config.yaml
hidden_act: "swiglu"
normalize_top_k: false
qk_norm: true
attn_scale: 0.177
init: "uniform"
init_std_down: 0.0
lr_head: 0.00941
train_tokens: 563700000
Below are experts of layer 2 (counted from 0) of a mixture-of-experts language model. Rows are named router (the router's row for the expert), down (a neuron's output weights, with its number) and show model dimensions 0-127. Each number is 500 + 40 x the weight over its row's rms, rounded and kept within 0 to 999. Numbers have three digits each.
After each expert's rows: a language model's description of what the expert responds to. This comes from a sample of Wikipedia text that the model never trained on.

# expert 44
router:455463520537521500480549484545540399452509502558545499536479548511428541488426536565559546465483530451540510527478525469518468429501518478487450529484475429497552510486565481535470532530487514504448545477493503481555491534451573405506539517449525477446501488477535453502455449468525526520501511573531536444522430492500450449420510545508535514539421437520486578468452512557488427493509
down6:519486523483545461527467533472474564445516507522477481424409560518491500543459391470432470559451472483488470527550561503499481471523480486590475520548471465538480432544428558514556478496575582489410481530527466495450541455470562495521529507540494529536495568525533500539504453497513518472510491457433536531452521475519486596499458535505528469458481497485528510428462431539486512515531
down7:524488485474451475501540519546459502517529471493549508469537471463488486549492481520465507519477525487492514535536537455530579477505525539478516367619568485489472480480531483491523540472493420482507512561540470508441473484460483535424553540521514434503569463524496510517534558566510562479574502504467516456426510549512592563555499518503560437481441481496449521569497537473452518516423
down8:485488448537484570482491490509486449563492463499519463516477461508481517487509497454529529528436475571533523521492521684508431513469486457475533481526514559522489520517469544575510451542520450506531509613455472505514432502503533431499464538479481492488499479551484456555501470546552596492491456520493496523494504526466510440527542520494454420477521518420504547512447583514555493513462
down9:533448512487536538546523409520430476512495488476492548542504488510521468530503526489550479519482535452538540528517529511539449517477504548468492465476458503543452430521512467537442522513512485509525546572442482488449494473474549472556433473517403517344489504581496533461487512526489439467537498491430526505500548442471492545559525516511427483512518488439435443462525556410531542468520
down10:478517528529508433450543510539527503454503557457594535495461483445445464444453501537518562557501539551504433525492517517481440565479442475543513489501473501409451470535475496511500560505506499477540516432540499576491506464504519506514516536438544470463531547446532394556514484443567479530412508560489549515566537518482577522431526526497578470484513482490475518517485512553462499440481
Description: Past-tense verbs and participles in biography and history narration: was, had, were, inducted, sentenced, founded, released, led.

# expert 54
router:525468554474477473475489529572509410518443543500480468555529459436529467513521472532455435539526546444487519489499570438564456453495464465523551439489527485488532543507510428529499514559505528507526425477546498549482532459504460443509460493482564549486468491428403456550453442486491481481480477559553479499433490497530530479553502584473433553451432503553488507568496510461487452523530
down6:454515553509572500521505483519474416546566524483440507522486535524534539509491446543526529460479528557482472542556464483546466524511550476429553442540506456451503462529545517516470474493470546502513522469469523474444377583621451521457476556543489459509481492508503541456460537441487529554508474522511500457542404417523503456507552463478482522448550535484569455481519472501477521518497
down7:467546526537512485444476577456540501538457505511604509498465399489553541547482508489631450508534504472530495520555515519435475456532570389504521535492508522487610521485522465506493480507498487558515502471536484498503482546521440537533476470562507504533512494520531466529506471533488515492456548516451532463440521538506559444483482516469565550531482506481533481517498539630499536559497
down8:506486491622588496488490437473448535484525502436526535408541459531552550538456451534530556465562557524541531579487509484518478474502531426577472524460525451556470441517485437537456527470493543499504528498505515481457532396481487474477450526464516471539549566552406516480468515552410518471491477469534471472493516459446469481497495501490512453527477490507471427487498491516485450519520
down9:483517570458583449459464497550461539474429450490489541500487482540596468469525500487504520518503520546521498593470564532587503469519476522519487437436490392499519496458570545557546532518471530466588511490461480458519509533551487501533494516514466488487482445491483475506497477509500580497512574505495568512539556489557458520520535491511618540487481531444507534465468561462509525429504
down10:518526491442546436459440425471601461452534570546454527527509544562472593526451456470472473532480441536439486534490492420500514532475496498470525578539526485547524427462587485475520490503536536514460535431500422534524511456543495451524544544465459442501530530517526450557500552528588460466504515469516515506523512572480564517506467478495499503526500513529551550460459554507504489494524
Description: Final plural or derivational pieces such as -es, -s, -ers, -ities, -ments, as in imm-ers-ive, differ-ences, Independ-ents.

# expert 4
router:446498510479452517482452530507471519412519440482499505446500539513505504468478447464524484516499495483499528501511468470448541526549490471535473520462519529511501487538514570466521517462445533564536526513539514457507544470472500464582511529532509497510605476549574500492513454429465557468470436532483554515515444541463540499496434520567448544503426439513452471477534445475527367547383
down6:472519529491512474521439491500535506482522421409535485485397522461395481547487471493586541452482417471526542465509585506516459539522520562478512486379496507571515495439472471468504544476473572474435443503523458491514454457540544470466577501553479484507543490477536465508517445494487534532543484490448444521476485480512444500484532546525459512504516529489542453504468530436532463502567
down7:465506497515515463503456479458464505479464458576540466534470557590509524555510522464466504496435507521483616422531520490604506532568469511541540402549458497512561521458527496535388550546473416499486504514431489495499519505443469568535505512444508489547472570529520493510509424458469502547463536500513458527540452552468495559513536514489546488436454540479499529485519502491483509500524
down8:496458625446513408502477492460528532514522505479496520538567544521494522495571546543473462486544477442505479548520412461494459550566440549478548502566480438591534512484505463532506499500525412523473494524520454517495497511529481540508460473528512472607474489468546501424577499486478412486447517484512559520521470541481496508458513495510489525540499413527483485491483496466591538544524
down9:403503485538475470508446496476460563547468486509507481488458508517540550478476512506547542533460481468529596445441549441446516415527513477509459518517485443441493534479495474564517518493478479525516456491566485527546521568521456482473571482462470499486537487415454447480554434449469521537451411551590492527451439507542420503503498536502547445474425503499513487496526425464505472484481
down10:530555475493547415576455398507514514536590530479511501477489507487491522441540507587508547429456494450467435446498461611496578484535461468477539495461557515595551497471475465535534530465500524485472466544484474420526567446473454483500468475556521508533428469549491526481490505489447524516547490529497500566572476551505529471514519476507508472488488498521476461453473523506490529518582
Description: Prepositions, mostly of, for, in, by, with, after a noun or participle and before a determiner, e.g. captain of the, due to.

# expert 38
router:551487489527485467488488546444539529495417524474507466477505491601504496468443466442540437516509546528476452414552520498422532561459452455453441452474459461586436526460448486491431544549487499472425506515507468476501493538493485499503472491473549506508473487445454518507464515534524467489514575523448493571582480521446477471530492526480405424427561523494503553515466528513488536484541
down0:520500473500497582440509512499505484542497501479468519458482488462534547516495496417540516535490528433414441482545588559501531544457530562498472490563444420498522502448494500522549573498518480399447469506502506555484529490431578501434503485536457541479453495489451446492520504506507505530518562496476562533479525548417499473544442495426548472474531597468548475552521515549470492542491
down1:574512479588517454435528472527503475415500558522529525582510485521560483523527455486542541457527476522470521472514487536538511550505510457485432552479529480565441560484510396464484492497532463480475511432567514489534548433428561593521558464491590516534468512495537458523537508558520463522450444511495486494451561475496464511535533487515447508470487524591452463492462522524551494508484
down2:501442415531507502505533434446530510561449555508444553547508495470553561508487414467529549488462457651538480557507488487501476476500507501489530548573546474547478517520505530444477540519472543561497454485422467531510541495550517509434489509489488488463551498486481452475468519474465512449476440499623500535515470525522465447536463452530463562470534498514537479480536438494475510435510
down3:484486394544473520507513440478523506513535500511568453498534469467409561549526500468433533451451518478474460550521493480428494538488504513440501524489491421509456534505522504487568480433446480494510390463537432469465479485483494527517483478462536458391486527453454521491519515497483539445470475546545547382498492541514489481475494524464479486458480435523473412537476467446491443530541
down4:532494552478446423512489489494480479555514534444569498598495543471525507522509455432577512511524486541497543492506431403408445517419554473425502517460463517481486483501566508460462488471551489468487527501476450517463538482470554470503391527497417562530524520541461493465465484571563464474488532491515524533516557450474513457476494502516483457523597467507503442515464547499468512519489
Description: Mid-word syllable pieces ending in p or m, such as ip, op, om, ep, amp, rop: elliptic, deep, Xiaomi, firm, up.

# expert 15
router:503507429453527543488460539508513515559507443452450490583448533509536470462541496432508524465535484528421503489478503508472587507516432451531520476570486554570517529490570515525518470452467516431554543477512458502432498470447511538508516534497588474522436490492584560527455480559538498522510522428443496451540510523462467535541501468476433433510542560471559489530441542466509528511547
down0:504541546498502534523533442472519496441518524497448461475480451448490430546549544511514457489498517461445432446422541539434415578443500423478435453470536533527435509587508490543517452502544400460470520550512467461486517545501470583495523488491486536548491504513441504452449520448493547460437506477516460496516511532513470459507547504490510555464474497488479414495428441530482482548504
down1:465509536514462509482505471501479515461517514494432501526498468495502553506492525587497522505478507500521503513510545507518498520431517459435507586442521416383442430465463553514535563508439443471485465489456432504469472494477467483493414542522500553503535454509562471585489508473525460493471550518476480594460504418460473479529499475464532394454599479462517528561528468477519498518531
down2:509534433539501452484557548465459502430532507426459462512551496508525467481446534538508506565531501459440530505546623540532502494473477469542436570506494557494450543489508529587432469479470476500461490468549568484524446505486513603516479450485504529469477509473562485514442465512519495548455560472502459504494450539439441583538447535524559547491520492438474539533458491524494528464519
down3:497545465522523456537497516518474504476512491539466550481490436506518476499521504512451580551478521518510490451539497453554446461488496527582514366469454517429532460552467500462514514571545460511544518439510550479508540522477492472503503462427618511531545585508549489461469458477506486486448467548464488529398468526450526539535520473518463622509439507529482478464476510519516464504459
down4:514497528511454498498406552466505425460460479530445522414474507420583445495528432476523473528503530524445531527529517512508518480516506615552514498553559510598444519486463555544458469550458493486493478533510539507513531528474510478433504466499504500463504493526469440490517528543469463473552537487559552526575523481438411485440528522498550507563446519503545444429463481474501546523519
Description: Word pieces like im, am, ill, iz inside names and words (Oppenhe-im, Sim, h-ill-side), plus the conjunction and.

# expert 9
router:432470476553525483543500514516454427428469475528540489534420479472417467461522417466473565446497484472550505540424452513482450479488528534553498504455449556505466473509508541477481549476452487458505529483527486495549469506472545460515427469469523609490473491491467493543541482444533480484541428551548481547547511500481504432492504547530522578558466436575463552440508516544512455539505
down6:549445595551439563482524514506504575457486555436461473511550454476527471460511501422508574451544530553488568435471501455509483481513503503487492496531488490544544520492542446505505489555528505567462552475476475501452509450521524503521553479548446481467453523501538475595518430526477492507557563503471543453549527513507586480492507547511537559432516496503483478467473558492546398463435
down7:526463521523517482435489499543478585488466641576523560501514506477528558448475520469487527495481432514557560517456520577467516488526509418423473408497435475489467508551486474485452505453475510485509532447450495520535528500533484506451518479477465470482495496489539577506473475447481557517619501532506472592444495555497554509509497559550530483493492454466530501482427464504495487526472
down8:484514509475501508506588555466448561502470524457478490580545493491483517551503496517486562488523493464472544572458466445483482510466573538441506433469561452479509485488469522547477482438470489459444504506602513445551484472478556573458526494500499489477484590448504515474511520566513527567456531563498468550448558466553503553463574515452487558482548475497462524559467430493465474446553
down9:474511569457440481486487504534537471583460516482441499527475529564566481561443452479484526482483506432396545448491436501489528561425487536509510506535539493511424518484430552533461514451444456440501487522549467461464474490569525545473521533474473467440497530441499459522483448502520545465502476458478536465511481501517539483526433471477411561518438555470492485579452553509531453519538
down10:549470548561495510560599504496527501478470474463536538527500495497527546537518479538513522460472465457451543542489497518528519471457521442493491496524509477406508478480612512474507477474507472493500524521505539472444451447524486487519582480500392525501508488519423508473513435477454454523490468422537611503576490491475426499465504560457532483450466506586474497448474494554424543519567
Description: Main verbs and auxiliaries such as is, was, are, has, right after the subject, often in opening definitional sentences.

# expert 52
router:528552403434474550532518482441501512521544501451538492444516478489456475561456498481464540507506428532518508536451488418437508501494439466474488536468579475461454485524452447534455572470459515451578528495521459569510456524494479545525537483577431464538492461520499518510551529556455437524487443479526452482495472555483490455469530429507492572558501492543454555412468520478528526519483
down6:519541486525456481485562468408506469460469523554479518468514476537455536518513559542533514523497552506467547575553501537478443538444479575490503553528538497470483524530489521492500439476477419423515529479547458405442442525491462453508492422409516486500430475565508526497447460539521508429481475516455475452508489457414468454437515458486437538540594467474488529478513488492486474476500
down7:482464547424478435470454473528575424522479558492552450506536490526517465578538495472530497444518512488539502503489526457486543462425511471532453519465507513461473518499446554409469463523505523507421518531502515513505472544440538549562543515510489549584589460466573447541477448494478449472461459554495455535463458496484461540482467509463466429480463505538531576497421474542518478556505
down8:555479527504487507555446512512447477495592540504460530542561526583487482488522576511568550543583559522490466476527549539539488517513465534464497508405515533522491470519554462452520451494495488506510511528527498491549498475497615480529533552426442473492474529483535496556502507565462441473379531458475449491488464573495457475470475488486516541517569457496511463452487468443468495471567
down9:450533537522527454561535537506464554509524457495503488553435546548565456531496458469450536518513523494456555550459464509542443498413531510518497545537590471488488526476490550480465519496528488463523579476541509470473428554463453521537487487542468556514446488519521493476557497456430536445518498409525499495520496531471512477476393529372488503569504430428475492504497513439473514505496
down10:551598562525535448554515460477515470547507464444593451505545571554483538451493477512479556474531433551509476407457508562505470487486492490501468546494542462491448494519489546461482500524539445527417516518440439489550536587549465485458486455495486494475506453555430483436548511508432521554472498529526486508514506510509560536468417466460519514493439507500515518472535531469565525457449
Description: Party, place and institution names in election results and infobox entries, e.g. Democratic hold, Labour, South, District, Region, West Virginia.

# expert 32
router:516452507566473486439460523548537465542492516464484488552439527505532491535481527527504498457510439445451443578523487443572520386487492521427495536529538549537549535441494462477523545566514546515501486465496561526442552484540470518495529516456556473488477465536497437525511554492505475460568480428509531491416519497462509483558533493465489530449532528467435474559526426571548529445449
down6:517560532465481496500489519489489469478487507524530467490494493475409584500507484506488492564558437487432617525496577495475579507506496491529539529437471551530499548468467523516475520535538500457506474504452461439498509534467415459525534472529585509493562516472412369487491446498524534437467485463444533487496512515512447477456543500520456503521416491560493489470430523448509485472557
down7:470456482494525528476494499512461506498469525481589508519418538495487438515470506502446510495537465476515453593460478512454606511501458499541531467532504571446483584549449542496540460560464429530461532577508550521493505456422487497510544466526506595445460473468546524498452584508539505552513512476462535534396468525481498517514530545482520452436559463499423446491511515517492494521500
down8:436480454521571450478520499487494491554493492427507542507494505501504510429491499516479474456487520531484484470475502457493500417502554508507527518458461438524550520464518472493435516417461462494510473521442532483456405531501514546562563496567486475544464534409490497464500459518520485455513504513532521491555565556407555506574503485492538467529620463479558451434464462540577529534549
down9:549494493516464489522495550476488535510487413494513550433562537466532443581525555480529509519499528489493552517435481441467475553484460535542470411487524450442482501499579468424533417498452518474523481516579587508467548528485486405499562423496492442483498525466480520482463565482523502461470493443531548490564515484536545570541528472511532536522513525533557508474495467481534559472433
down10:498404493533455418498529557513481439498494485512454480468450527442517455507579486435493434524474505571504582454536430516458510490490554483539472525497538558471532540496477552513382478515537567548532521557581465544479528482481548520476493504506502564521523535416472488483521487425534523544561488493454528496471479530482529531539482457491525472522529447481473572506509472506507499605456
Description: Word-final endings like en, s, es, ers, ts, lands in names and plurals: Brockenhurst, Saints, Garden, Champions, Arkansas.